Weights of a small mixture-of-experts language model, trained from scratch on English Wikipedia.
Size: 14 layers, width 512, vocabulary 8192, 108M parameters.
Experts: 32 GeGLU neurons an expert, a softmax router.
Training: 579M tokens, 4416 steps.
Below are experts of layer 10 (counted from 0) of a mixture-of-experts language model. Rows are named router (the router's row for the expert) and show model dimensions 256-383. Each number is 500 + 25 x the weight over its row's rms, rounded and kept within 0 to 999. Numbers have three digits each.
After each expert's rows: a language model's description of what the expert responds to. This comes from a sample of Wikipedia text that the model never trained on.

# expert 10
router:494465489520528480458493515519481513484477511453497507495517501529522447461535464511490502533524538450507471498461501536504505533493497471483510500470531484466493498498465532454525490534516524542499522522497484484482535465512523511488516495492490477524475461546500535476497492460490527498556534504501495529475499467467499484508503491488508465525518482476472485506515516456496518518469
Clause-opening prepositions, auxiliaries. Prepositions and verbs opening a clause or phrase in biographical narrative, especially for, In, On, with, won, had, made.

# expert 34
router:464465467524524528485510460501447551522494542491474456500508479554484461481493455515485507528533553489503485485476519540506509525501492477477518469527519539470470519476499491484515479515477504527506535521477556502481520490513515493506511469517526460517516502519498527466477497506510540515519509501450524518494532492469539456491492555503454485522476459506493542486528510477513512513477
Predicate verbs and adverbs. Adverbs and past participles right after is/has/was, such as has only been, used mostly, also, served, called, known, consists.

# expert 62
router:476487507487516529518546479542474501487466540494512494473519505537530468519557475485458489495558521471506500481504499501471527475509501476468488505505505516461466559484456496475509515513502506525516531515486512476504519480467488441467498515496498456507456475536456518479499478492502495515530516485467531522480491500463477500463517526543467490511526466510506531549500508495519520527468
As, became, and D. The word as, became and become, and word starts like Al, Ad, Ed, plus the letter d inside names such as Du-d-ley.

# expert 54
router:492506462534515498471507507512467496517492509470499459491528470504517436480509484474473485489521517471497476476495495559491488539502464526514541484480491525499489491491469541489567536481496493542471497510501523474442495426486527489493520479462459472509486460498513553505460469490518491545527525479485510551501507475453470470471461560487463500496535462466510491507489489480520503515464
Punctuation in titles. Commas, colons and small words right after titles of books, films or albums in lists, as in Black Jews, 1993.

# expert 13
router:497504477564488519496519500547490501467500511500537471515527556517474456469503496442458479519497494472485503512530515501485456547544486501482491448510495511534499539493528483484533513521516484554523518534531521500500504483526525480478485452472485481546509495502454549472511486488516540505558504505487505509484516522471495491505483505519507470532465498491426538476525515509485523494453
Word endings, line breaks. Word-final fragments like -ron, -ium, -ism (palonosetron, electron), closing parentheses, newlines, and fragments inside tables and lists.

# expert 43
router:469497504490535474479533494518455515546471531485488481482540523518505502488475501486497457522544536449502448502503533538467466535490481499449484457491523517521486521509500521458550493544488495539475530552492529506477545460469486469468484477480485511505503489534524523505496502476529492533498516454441510539502509477480559478470452516495485460540544464449490547511528495471520495565499
Verb endings, participles. Verb suffixes and participles like -ed, -ing, -s, -ated, plus used, located, published, such, often after was, to, or is.

# expert 57
router:478515481516527481479509493544478518495496498511480479469557530498517489480519524496522481515516545457498483521512498501439518528513497490457505493496497511445517498488519480466488499479490457526504499477533524498478510506462516470486523500491494455539465459542503522491467527483513568497530507447458527498481490496456506452529488514532495515505531453446510503478516541485496544534497
Word-internal suffixes. Middle and ending pieces of words such as -ing, -ate, -te, -ding, -ped (co-ping, in-te-gers, Coor-din-ator).

# expert 4
router:503452481513532529459518528542460515503512505446538528497511508488503485459530518487500462504518535448485496515512491518463476525513487481491526488499489512518489496490494487528540543512507474485491513539521519442475530532513520485485518510472506444521471484475513531468495507502519510508510491475463519499498522508467514469457484492470494510512472484466495511522497497491486535526472
Word-final name and compound parts. Second parts of compounds, name endings and qualifying nouns, such as the hyphen in mid-17th, World in Second World War, Coast, period, Town.

# expert 27
router:464470498505509512464505492548493498483466516493539521497520487515458494459511496470493507536514538460461460523471523509475499509486473501468519490517514528506443513492482511495512480537506467537537533557488521490494556494493476466479481500520499493498489471491507554437484484487512508522493499474470543525446531442455491473480473548490496465525494489518486492526519485479504525523489
Adverbs and conjunctions. Clause-linking words in narrative prose, such as when, while, since, however, that, and -ly adverb endings like badly, seriously.

# expert 22
router:470518496534489495442550515521518547480456506459498468500505506533494467480518505471490463554495483506512452501510529515491512494482498452517511503502503494490473549488479511463510523525455492513527528510500503487485528481489528511525495482457478478482470457501442547482498476483534531536503514483483499514504529499482541467497465534512484465526519486487501512481509507494530541495467
Institution name parts. Words and pieces inside proper names of institutions and organizations, such as Hall of Fame, United States, British, College, and ph in philology and orphan.

# expert 16
router:462489456549543486486500500530501520500483508499518475510533511540497450454553520477496474531541535478502466476500537526476513522525474469498502510481537502493489530473465497486504503547490488531517517516540513477503550496534521502505520487474467476541503459500535526489474474489521544541525522482478513510490509510454529500520457523495461474528522488490465496502523519486507540534493
Numeric table separators, Ju-. Table pipes, digits, commas and "to" in date ranges and lists, plus the Ju- starting Judicial, such as Supreme Judicial Court, 2015 to 2025.

# expert 23
router:493491489514525483493521533508500494526496506524479471467506522484513467482506498461498511483518547442498497505518528529475513517484488490484492492540523493461471522474503532489550492527480524507464495502502500462462534461486538470455515497455476495518451475536482520473476497487504522489523497507454530537490513512471492463503457496469493493507490521472487496545495517487492537536484
Inner syllables of words. Middle syllables inside longer words, especially after con- or re-, such as underprivileged, conquering, Benefactor, plus spaces before numbers.

# expert 40
router:484474469512533512451520509501482510510467509484535492480547505544456501481543480483481479509519532456515459460506507507479515500522458489481519478485482513496488519456466497501525483494500487500516552512519525479475514493526494508513496502492468456493508502526491506473528472482537508495504508479486519492468499501462537502481492546488491507550491476483514547495509535494493507509478
Opening parentheses and digits. Opening parentheses after names in cast lists and member lists, as in (portrayed by, (voiced by, (2005–, plus digits in years.

# expert 24
router:499478462521493488469545481511477522477477563478485501504503495516500522471489518468461504494516501487496518503485529499507463498482475519446520495488463519439476497476535507487501493491521519512519498505510493499473512509482481490482526499513459449491502471482499535469510447451550520507489544471483485481520526527482491476491466522510478496524496460501485497493546525506513549535516
Score dashes and field labels. En dashes in scores, records and date ranges like 3–2 or 7–5, plus table headers such as Goals, Position, Species.

# expert 0
router:499490471555542516516511508521485502487504550461520514477521524538524496446533544504467461504500521506517469521513502521460478520517508480467530462454543531511528556502477495506499492509467507529511519508526495475485470518504495485500520452500466469490509522520486507453478460455506529502504508497450502541479529532503505445503494513511489491497508467489495528530528533485520519531455
Units and math notation. Units, rates and notation after numbers or in formulas, such as per, mm, km, million, _{, sqrt, and trailing zeros of figures.

# expert 31
router:470466519526536520470502486521443506471455508475516505462537488505491473482507496451472476524542551478506491478476534507503482528498486482503504489497503514513464521501519511489540535497465498541558501540512513469456516525469490458521506481504482463553495481509483547470519454482529552547543528450480531500487522498475521477461492538523469502506528489474465533499536533466515521506473
Clause-joining commas, conjunctions. Commas ending introductory phrases or appositives, and clause connectors such as which, where, that, but, when, while, because.

# expert 35
router:470523470561502460482484487524469513478491516454534481467525502507508498511494504460455498515519518476490494508508495507486482530495499487495516504464486496498484501448479510481512522515512491506538515545539504468482538496533538491467512505470488477485484511530500504454461504489517555520511551461481510528509531500481512475489503541489479469503531470486499517514545538497529526545500
Year digits. Middle digits of four-digit years and season spans, like 2013, 1996, 1798, plus words like century and ago.

# expert 45
router:480480486492487454484497495512493471506483505481472489514540517502542439449503500487481472504525504498531450499478546496516465557495491510489499477499491488504465530490485512420554476548466511515511476502519522470490500497496516467500506486461508457494483459527492534473496509491511543527537528452490501505447525495474550466540488546511470461516495490494507533496522539498510531509463
Table row breaks, verbs. Line breaks ending table rows in sports and election tables, plus past participles like used, known, taken, reported.

# expert 63
router:488474483490532465480538498522482522491499510471506489496519529500509504490509496463463488494514525484485470497497518464498488490502505493482562459511520480455464526498498475487506494545494502545536530490494528483482508506512524479492473476493470495535510520529505489496501439466521517525495502448481510543499540493456496491515477547480505484515562507465505524546484512487508526519441
Foreign name letters. Accented letters and pieces of Slavic, Hungarian and Spanish surnames, such as á, í, ová, ović, Fernán-de-z.

# expert 48
router:505475480537523519471517459507514486476482526510494496455534514545508481495509509469508467542514537469513492537479471520509470550495524489508511462511499503464466498488455505528508517508488446534470543529481528467487486482501557491487513468512466445521470478550506503455483448494519547514527514466482478519457515488461522462487477484516440517488467501471495500504513509489505522514497
Year digits and stem starts. Leading digits of years and measurements after a space or parenthesis, plus first pieces of words like st-ems, br-istle, con.

# expert 56
router:494483479553515490479546469522497530510505511485505497488533512492493480510476478469451464503550519503493497518509492498463503521483473500452497491474481537524502539470526495488489526536494501541520539517524483488476545468478525489539495515468518491545496495539482512472474496496526528509529514477488502491508508480460519466529516507457475477529483477482500535488582536492520523510489
Place and material nouns. Concrete nouns for places, structures and materials in descriptive prose, such as water, road, village, museum, port, plus the pronoun It.

# expert 5
router:487479496529530502508536452519495478475473503484519510491511500531521464504496507510499483472533480503456494521481510530444494509527501461478520482482487532505500520449508527502500521497497465505502481487495492478464513485485529489475491481490493496469536436546510548510499503462531513502521565450477548525488494508492533454496491515464457512489477487478517506504533561499544559529480
Name starts, isolated spaces. Bare space tokens before numbers or words in tables and lists, plus common first names and name pieces like Mark, Tom, South.

# expert 1
router:481498490538544505484506505512480484511466494480510478492515520522490485480486486491485486507529552506455502479490493520487502497516475475477510472480541527515455544508477518490532506538486490547539514513508534501483517487490521468486511460485463507537482468508529511458504505484508512541526525475474530539496510486491533470517493515501488479544534462470499531497521542501491523515487
Digits in stats tables. Single digits inside numbers in tables and statistics, especially after decimal points, such as 86.4, 120.95, 77–60, plus paragraph-break newlines.

# expert 51
router:489475459532504508468496488538510511504495547491453516473539491530470525461493515482481474491540504454454486484474525482515480536532461503489537522496484537493488549494527515484503509536507513481506510516486528498466498462503509452458505471471507509493499517519463500498515469463486540540536494494525507513509540501460517444499505513448445470546499521463493518501507536512513521527505
Compound word pieces. Noun pieces inside compounds or before a suffix: con-do-minium, quarter-finals, health-car-e, cheers, households, often in sports or social text.

# expert 58
router:511473460526526503458524492505505524518479507466526480500531522515498458497485532469461480486524506488536489487517513534481506549497490482523530494464512487485504521440499519519561535525488477500500526499517492514499536483500499463505474475467496485517495467525493507486488496499489492540532541463467484512461493513481520518484497493499486484512514469464479502536542496470531502481466
Prepositions linking agents/objects. Prepositions and verbs linking a verb to its agent or object, such as replaced by, born to, alongside, including, against, using, with.

# expert 20
router:483491486486494515490541521517504474538475504493475491483510522543440463516478467489528433506463551490525492533499544532452491509528480479468533530518482525514499535448479495477487477471517464507544502501533507468463498480502526490522505524512486484504478472521510517475468492479496504510519520471493487543499520490505548486494478506495490457486485490449492532486555489481526546478509
Mid-word foreign pieces. Middle or final pieces of European place and personal names, such as Slo-ven-ia, Rich-el-ieu, Av-ro, plus stray encoding bytes.

# expert 18
router:515499492513518510482508478548474493520502529477485480449536516515462478494502502485495446488512548475501465510466471517471476518535476493507517500487483481464454499510489537511529534508465467522479508502507531482456491495508525470456517440506495504502465457527492497502460501482494493505538489490482503550523515461478525487474484510451502473512509471504451489520559511477506586493478
Table cells and birth years. Spaces and pipes opening table cells in sports or results tables, first digits after "born" or an opening parenthesis, and UTF-8 byte fragments.

# expert 15
router:499489501486503482474551510507522480523467524488485488497521472538473498471526542477524425533542539463496467489495496488479510538488488496483518498486519506492453520496475524479555500539449496537513467524519496522490494500530500487461480478468481500488508496500489502507531499469508496514486504472453509538472548473500516503495476506473491460543475474525500499498507511517500536528511
Line breaks, headings. Line breaks after section headings and list labels, and == heading markers in discographies, sports careers and taxonomy articles.

# expert 8
router:477514489526493546490489482503486540520485500454530513496515500519494505470523492513482507468503514473498491475509506551496520522508461507495483504496536550503475496484482511460483532545468484489476486521514547467472506484487482495458505464476513450507511496507483488484473457463522500480515512496479476546463532526472508457485484513471511483533519465500480531484504509476473537513479
Media and release vocabulary. Words and word starts in game, film and album articles, such as line(r notes), series, version, comp, back, set, appearance.

# expert 52
router:477484512538514528457533480535466489525476524451531499468521524540474513481509466465486473495532502490528494507471480534471493514548527464473485494465501545511474499505475533456500507503489505493502549530482511507505506534526468460458525479501507469560483485560500488489481482502525521510539509458482527524474516482490484462487473502499496494538483486494513503478503515488533519539511
Mid-word syllable pieces. Inner syllables of long Latinate words, especially er, as in observers, energies, hierarchical, innumerable, and pieces like fi, ic, occur.

# expert 7
router:501501459533494519485565512525526515481495524517483493477503520474532504525466521457485488541526482467524477504490505492467474563487447456484508474473502498488514515464473545483533520512504499518520519492490520461444530493519516458450512435461475499524476487494483529496489500462519488506492531462465509521464530473474486453507488482475452430508498460494524516498512504522525539535484
Infobox codes, coordinate symbols. Coordinate symbols and infobox field labels or codes, such as ″, ′, °, Coordinates, GNIS, FIPS, Released, plus opening quotes and NRHP reference numbers.

# expert 12
router:505496459497509474484521485516480514516480501469502484484525487478488476464495459476514504481509544505460498496480538554502524525542491531516542471489518514478469501473456526477538516504464475541515501520491525504466505485521523441489491462472479463501499457492477518495473466495516510510507563478470492548468514529500483454517473491514497468543515473510499507494537512477499543498489
Song titles and pronouns. Pronouns and words inside song or album titles and track tables, such as We, I, You, Until, plus bare table pipes.

# expert 38
router:477508479531522497499539507507491488472475530467490430482523487499507498502525492458500450498516515468533460507465486528511479494492518475496520468510505505465503537472475513472512531537484513537508547517531507507465490494511527509490547496458534491488497468503503496469509514473519510491507531505448534518444555476481509459501503528522463482527488505480502501477518503492487510484504
Digits in tables. Single digits inside numbers in statistics tables, such as vote counts, percentages, times and scores, plus column headers like Votes, Apps, Goals.

# expert 53
router:489487488509524475504519505545490508492449538477513481443487511521499480489497504472513462497494488495531486499444494539489469553539489447477516451522517516476458499500469527448535538499467461567506513530511501505466526464472493499497483496460454503504492462547472549471509492462518478530500533512427508525470545456487496494494430511479503468526524518461495487491519497481503509514465
Sentence-ending periods. Full stops ending sentences, including ." and )., plus plural quantifiers like these, various, many, different.

# expert 42
router:507491448532522502459494513492493526519504531451496483469524491485476500448496501482513516486496538522479493500480505498498480499511493499495534484485518488505508491454503514496523506521488537499501516506528562474496538515444529500477476479503462465462507498555468550479521453503556528512474529462484470514503517481493529489520470550447510496524505497497473493487493499466525517505474
Me and my pieces. The pieces me, Me, My, my, like, love, light, in personal names, song titles and film credits, e.g. Rhimes, Omegle.

# expert 44
router:463487480508530469492510479518477517546484524493531488510506526527508472496485475511507494514509504502498474514490495508489484515512507504460525484494503531489466505524469488487490486529456508531497521511535505468477492495509498485482482453485479511500527492546499537491483462473506513526543555478498499538497509496505517465513454491470475463520518498490502509531495521485521559530467
Surname starts in lists. First pieces of surnames or initials right after a given name in rosters and result tables, such as Ri(mando), Kon(opka), St(enlund).

# expert 33
router:483498507532538511467548505550466536486502530498519512512559514511491480470468538464498482516520522469499500512483527525484499532538452472484502498464512486464468515477521477501513540504510464496511554499503551477453506499488556491484483462465502520509494450471508540479482523480540506531532510480480504522466523504469515496484510505471494500507505475473480537534497522514491540512446
Place name endings. Endings and parts of place names (Cumber-land, Johanne-sburg, London, South, County), plus commas following locations.

# expert 29
router:433459473518502538506502514543481544510511530481536485479536514555452460480479512475477480497495514502471454502458493498470474518534508475515521486515496508479451556500508499467534529518480465513506546534477544481498504493503481484503502490493504506496486472523447484492472462509556523527508499475452502535453534481447557486465494503467512481514500446478504522544528501496538511525519
Pronouns, pipes, non-Latin text. Object pronouns and table pipes (me, him, them, |), the piece com in accompaniment/compares, and Cyrillic or Arabic script pieces.

# expert 17
router:473508461495493471501530506483486511472500531499503480523534481474477470496539507478496506526494519473494462501467503480495471523537474506509482497479500505426463495484485545511480501535510462503491514477506503509476501488497497491445551507502487476534476490516464518491453492495546522555549546518476524519493532511493493451489520516493472494511509445482498567483551530502552548501453
Nordic and German word pieces. Middle pieces of Scandinavian and German names and words, often near ö, å, ø, such as Høyanger, Helsingborg, Eichel, Frederiksborg.

# expert 50
router:485468504500523451468506484477487539526486523490517477502511500541500502482538511477491497502520495508499480477489507540493514510537492529523545524500517525462503498485491514477500517557475495537487546498523501486490522477480502492479495464492463479493528498529484475516513455506517488492506566471517488539460512518496521467486456516468470490534513498476499531488514506453508525523463
Given names in credits. First names opening a person's name in cast, crew and player lists, often after a pipe, comma or semicolon, such as David, Steve, Ken, Catherine.

# expert 61
router:505478464497538522456508505520506498520462514498541489498544492545467508521483504468485469513514555462529456511506494522482508511534494499475504444494465507445503510476503521502494520534479486501495556539529474497475506481497531515493526496464475442475476475504519495485476497529517505507520525469482515548456492461483515492536476502488505490493478451481500495506541498519526527485439
Taxonomy and infobox fields. Taxonomy and infobox field labels and their values, such as Species, Genus, Family, Born, the period in H. mucronata, and coordinate digits.

# expert 32
router:462468500529518511456540525537451490510504515493484487466491516515508497511499503504482489502548550490516467470487541528461481510528481460508510510470521497519461512494513471462549521518480468490496546483531522514486535513518496493499485474494485484513494498473505502458464463456513511541511536451465538542491509495454518448487475490474475522515474509462506524517518534478507527511475
Table cell separators. Pipe characters that separate cells in wiki tables of sports and election results, plus list dashes, colons and semicolons.

# expert 3
router:470478512528495460488513484500485517470457502491516466461520479500471470504502482461468490498557506482538469500509483509501484523536478430456492510498479483492488517460511510496522519524443455499537521524535516481462537459481508491470527504496473482517471490523474489473488466464536541549511525464500500499497530497449488487444497541491498511503484477490482553548521511501497540507497
Letter f, digits. Mid-word "f" pieces (butter-f-ly, night-f-all, satis-f-y) plus final digits of years and numbers in tables and dates.

# expert 11
router:472504507542485493483488529535494500535444499514513508524494525526472466481512500469496468489533531491452467521496501526476514511513513505501521514503496521487507519510482540491478504497498513530506530515520527506484516461509531504480495468444524523517497461487494486492495501477543500542534498440514489564482490510485537472486497509482491478503542491467491524503495519529542552513501
Place and institution endings. Final pieces or second words of place and institution names, such as University, City, Angeles, Islands, and name endings like San-o-fi.

# expert 25
router:477501494531526481460535499527467531532487485489490481492515534507503498496475519481480508475489521484509497499497501539516499543530480482500538479487539506510451512489499526501499518494509516527460520523521517469480506476513513504499510481462532453516471490512512541463488493471524490514535513451474496535483539495454476502533471530463511492505515532486450510476510494516497529498489
Early word-piece prefixes. Opening or middle pieces of words and company or title names, such as per, ca, con, Co, O, as in Pan-ca-kes, Aero-na-utical, Deac-ero.

# expert 55
router:480501480509505517510514494538488470489499485487482466491494485494502485462475487487444487519479552484527470509454511518513495493554452498475532471495528543482451519500478487472532480491466418489497496489556537477495499494500518514476523493471468466537503472546515517442512493511537476532505529463466493545488534497454505504515442497459453509524498461498535500546532515502539527517473
Section headings, table rows. Newlines and markers around wiki section headings and table rows, such as ==, ===, and the No of Nominee, plus negation words no, never.

# expert 37
router:480469460486516527475521503515469537500483542451469499520517486514481473473509492500457484505489498467487503501491488494494490498520506513514502535482527481492445515434466493487555543519463475499538500519524515470470493494536509500487505473506497474490509514501507495478487483496507516510491514482510492528520512458459477491499467511511490434509504466463504529476511538466491518556487
Music and award terms. Nouns and verbs in music, award, and sports-result writing, such as album, debut, Award, took, record, hit, Cup.

# expert 28
router:518484486516513482489525492534491536489469494502487485479516468481466512486550483495499498524483528504506463525523467541478499513509491494450535482492501560486470523493443551518499541547498465526489533526513512477503504475502520471469557489485519466499484511530497508475495483488489552514563511449460513508503526503476508447511502491498488505543480470505492493498524533493512549541501
Word-initial syllable pieces. Short first syllables and single letters early in a word, such as u in Future and Ruins, co, Su, Ma, plus zeros, in code, math and foreign text.

# expert 26
router:493466474499522499466513494510496513472467520458480483509541501494529480482506474483509509522522526455514494535500496493496481528509503484483494488476491528483469534490499527488520557529475473510486544488544500500462511524467497470476569482490493474522502458518534531478500477470509525530519520452478488526464549486472535464507467511469448476547460498476482518522511525477549508521480
Units and infobox labels. Measurement units after numbers, such as m, km, mm, ft, especially event names like 100 m, plus infobox labels like Born, Died, Coordinates.

# expert 19
router:496468483502493462482494477537471488519522561454521509517526515527496474454513524472499455483514531483479448516449507492486480501534471484478478487470500503484473546476537508495512537494503504491557476492541502512507499519491505505489473499493491457485544463547511513508508516499541505514496539486493477515519486523486485499477485504490497493492544482458479525485490515493524545501478
Name-internal word pieces. Short word pieces inside personal and foreign proper names, especially Thai, Indian, Japanese, and sports names, such as Tha-mm-aracha, K-ita-jima, Ki-er-an.

# expert 9
router:451538482504501535461543459542479508493472539483521495466516468536472510495509532480508513491507500458518498503536489525513460561511512485513528527539475521451473522501511488501496536492535501507500509477525489477462484444518494489480471487489489501525434484483520492469485471502491532520525488484499490506477534486473515496471464511452457483503505486489507509524517560470498509500483
Name and word starts. Opening fragments of words and names such as br in bred/brother/bride, Li, Ver, Char, plus role nouns like footballer, director.

# expert 46
router:493515489547491485499502496556497497460442556499506478446546503504499480500491525443453470489527534477528496477528473488445497513545478501476506422490463515480464481465473529501490534517511475540479556501536491503484531504474523512464485453477508493500488514543514499455506462465506541495527520448478536547474522469489512499484504488474489496540495484499520500511527512502529530528460
Digits in numbers. Individual digits inside coordinates, postal codes, catalog numbers, years and table figures, such as 41°27′, 55448, 1950; also -ical adjectives.

# expert 2
router:459492482551523525472513496491500524488472518457523517456528507532488496492535497485483479528540514490500501496488485546507503512512515467505504459435457498510484516468459537529515523524467483480499520511551530469458528457511515490437492495473479414520480461558500523506482485530529555536522510466479523514512516530475484506480524513463480517504468501476499557472480530524475540542515
Word-initial common-noun pieces. First pieces of ordinary words, often with a prefix, such as pro, dis, Ba, cre(st), min(ing), s(que), tor(nado).

# expert 41
router:455470468481499505503538533487470494540514518518505512475505517508497469520482477459472480527560501469507468498487509524472512554492475454483495490487510501465481508467474499455531514505500481517540507485530537506484516489549511458508517475438473488486483466496496523484495482462492510508527522514437528543476534495462478460465477528520468507526511516522475507494508539512493504494491
Prepositions, season years. Prepositions and biography verbs (in, at, under, represented, attended), and digits after a dash in season spans like 1986–87.

# expert 47
router:476484456506514476493521513500447502501506505518532490474525523512500478492489502501478495541510501446495493489500506525502488497500483463458507489496485528447503500493481525469499508521480467533504515511498493455480529510505530470453496474500480500476498482524500504455509469482526511537545528487447518501461512523507515446513488511473436484494525504491496545546510535482515522541451
Name-initial syllables. Capitalized first syllables of place and personal names after of, at, in, such as Ma-pesbury, Sha-ftesbury, Ka-diri, plus the.

# expert 30
router:518475466499503444488511548548483495452472499466548513516550519525474513472509498450495500515510511497508462461491503522495486552520485485468495493466531529505478538479499507499512533530478510517511511524529530470487581519482523448509510503471468518499483504563500510471520470491551559530549505504482513526503514476453485462482463530500488504519518475490523527510515492499495501533489
Adjectives, pronouns and word endings. Pronouns like it, this, which, and size adjectives like high, large, small, plus mid-word pieces of common English words.

# expert 14
router:508493474496505484481523493542460514470505481473520474505515542520496473469529495490484443501525528501557462489456509522470484521517484498483502494521523504499473490490525500477526491508485475484518502484493495503472500519470499524490509481480496511474510447493516559502524505505487524488524497452482513553447514542493552498521467499499488509511485492485490508515488514496505511503464
Titles and given names. Honorific titles and first names before a surname, such as General, Governor, President, Sir, Alexander, plus inner pieces of Italian or South Asian names.

# expert 60
router:524517466544544481454502481524495495513455521472525460505490483492491512507536528492472473509515534467536481496483539529487500501525487490460485496464507514447525511428476518510529527490492510521504474526503554506462525519518490498491497475509479491504491467527507497487468514502534494504545488461496517550512497505476482476506457511497502472556505481467524514521508536472491513526477
Nationality and ordinal adjectives. Adjectives after the or a naming nationality, order or direction, such as British, German, first, one, east, early, original.

# expert 6
router:443467503544514515461524506542454513466495558491496492480539497538518485508549522479498507521549520464506482490477529508490510522493473457474534480466479508481523481486474524482552488501485502510512527538502489451488487518522519478489489505471525492545449493523501518509467434503519525511492530496458501505500484507462516471472506549458492478552478477445495500497500491482518511499479
Century digits and particles. Leading digits of years and centuries, as in 1991 or 10th century, plus Romance particles de, da, di, do in historical or architectural text.

# expert 59
router:490463511517518475485535444548478512475497501499508497500515518507498458472473487497446467525493553510477486506463491499480497482523504482455505484533488528521431500481456559485532537515500465535503544507523497475496528533487501497500457471479507520536476505527480534492518500478484552524507558452474504507479481475505488499496449551479499477553498513492519503495546525513497508511502
Sentence and clause openers. First word after a sentence or clause break in narrative prose, such as However, After, According, Moreover, Authorities, the.

# expert 39
router:474514475510518476490522500520466525502496507473512497466516507512466467448507470468466427493524503501532466521482504549477502551534478491467508495466531527493492511480517516470528519549498506505491525546511496502466503502518480470475486488496490440530507482577466529476451481479557517519521529475520523498450492479468508437501482508476483472519494486511478483517506522491509507569478
Action and topic nouns. Common nouns and verb stems after the, to or a, often taking a suffix next: request(s), support, trust(ing), Act, film.

# expert 49
router:446488494504533490467506469521500519510475524474489469445497503503462478486510507470461487490543532466506467508495510536433491520521453457495531475438527505485518508512481502492516518534509508512495528523519525450464518498489530456478520476476497502512470456493515511475511506469529527544501518473491498490490485489483537503482461546501460456506502491462494493498530488481525496547475
Prepositions after nouns. Prepositions following nouns or verbs in running prose, mostly of and in, also at, on, from, between, during, into.

# expert 36
router:488481479519516475471520477511512506483474531484461497476529505571459439514526497427491460494531548476495451526466482527494489520481479468519514467498492527469483519464505475499524539529492508545521522494516499466498482504494548501476496491465477453505478445498499508487479480487507528509520505504474540541484538523452522505481492548467469496541528493449480516492519508489513509484464
Species names and "to". Pieces of Latin binomial names in species articles, such as viola-ce-a, plus the function word to, and and commas in prose.

# expert 21
router:486489495535513527500503484538493511535467544484507496510578502545470529483500473489493471522525506471490496491509502489505472501505517513491502502494514519494460529481480492497518546525470501521504533518489551513464502484509559487495471461480517479538505516529500525489478510503512508528506485509478518518514549460467513481517520476492473440515490424483505502497559517481469521542475
Counts and instruments. Number words and digits counting things (two touchdowns, four innings, 12 yards) and instrument names in band personnel lists.